Weights of a small mixture-of-experts language model, trained from scratch on English Wikipedia: 144 SwiGLU neurons an expert.
Below are experts of layer 3 (counted from 0) of a mixture-of-experts language model. Rows are named router (the router's row for the expert) and show model dimensions 288-383. Each number is 128 + 32 x the weight over its row's rms, rounded and kept within 0 to 255. Numbers have three digits each.
After each expert's rows: "gets" lists some tokens that make up at least twice as much of what it gets as of all text. This comes from a sample of Wikipedia text that the model never trained on. Tokens count by the router's weight.

# expert 6
router:147152151095106149117071112166117090128118146085142152173086151127136122147147108092143061097121153033143167170076116109086105134114071149149146144067146089140119097126153200105169161202166144111138063115096123168124106164151123123144096092096065128163093086177154132148137150066139138145
gets: "-", " \"", " as", " by", ":", " |"

# expert 12
router:115128130145125137111134086137167104143141100176169150170078122109099161112139140172174169186135132142159153161124106115154121155162142096131088125062168095079101166125096107086161113103057159173109125108106108086132123127137202151117094083040117075139129181127119152090082131096137134066
gets: "0", "1", "2", "3", "4", "5"

# expert 2
router:139185157105113166173004182158129135137136136135151137118148148162182142121165175101095132115121067141128112115125187137145107122111141106038121132149169135185130144069133090120088173056120071126146147072146135125129089142149128090073133142095162106147115119087139106165089117117083143113
gets: " in", "201", "200", "202", "199", "198"

# expert 3
router:125145168148183111127116145154151115139124138085078161165114141156159091169168073111182064062088166182142129152132127176128121099149157146077157168118076098078108111142086111143130118042149149102079125139072125130087087094171154101118126094132138160141141120157104139135107137101143125169
gets: ",", " and", " (", "|", ":", " or"

# expert 14
router:118092127113111137147085121100104155112134132116130174125157187123095084110122133121145156100123135151159154098113112150172078127102162093130088173117109156086145089126163052150109073191192076113114121107067149178121181135166088109083164144179130114124096183141052108104167115119158152148
gets: " |", ";", "ed", "ing", " made", " used"

# expert 0
router:131120092127073121111153122168110081125178094124105141128165140130093150168160141132124063078123110146124105126107156076108098136113072163153138129137096165106119107124068158126141116146195141201161150165141159134167099115123156145095149107148061067092153208106167083139114139154124110051
gets: " the", ".", " of", " a", "'s", " The"

# expert 1
router:107082108125099122129155086137113154122168159137094054081117164158081176183117079119123144088124141145117115140122104123115088103168067177181105096186095128134068167113102092148129202085130175121175127095162109163138127094178150104130138146107133151109149164155158144128119122124103130165
gets: " was", " a", " is", " The", "==", " he"

# expert 8
router:155127119186100100112167169102149110104085114113089125125107104148137125102138101138120078177114181151117144148212180107174084109118168122139164029164167082115099168158119173127135128109094099170154094079163114123100178140125144105165154151131128126139140130108188125113097062178089088096
gets: " of", " for", " on", " with", " B", " D"

# expert 11
router:140099151162149090123183080136083094133111131198128074097141121138118139084149114093116099101121108164151116100096075145103136129081216131182119239136085161120123147098107171152147137064132125065096072173159148130123152156149138086123112108085153159131133111105159182111134160150127090144
gets: " ", " later", " $", " than", "_{", "^{"

# expert 5
router:116139103147113165107198190082105177166112108159098149104124127131187168166112132148071157142124166095217129169188134100127085166207112145095173126153129134156088123147116102098065138152126157088138158144130132129108108154113159153211141144163130158085168083074169183140135100144181117102
gets: "\n", " |\n", " to", ".\n\n", ")\n", ".\n"

# expert 7
router:142097129118152157088068119091153136132108104127136080056101120152174141146078134105147100153156102099105141108086109168125156161083162135087127130120135139125108140162100130192193055167149152082120093199172109099163163167166130110147131105180140169117086119183075102076138188134163119155
gets: ")", "–", ";", "\"", ":", " –"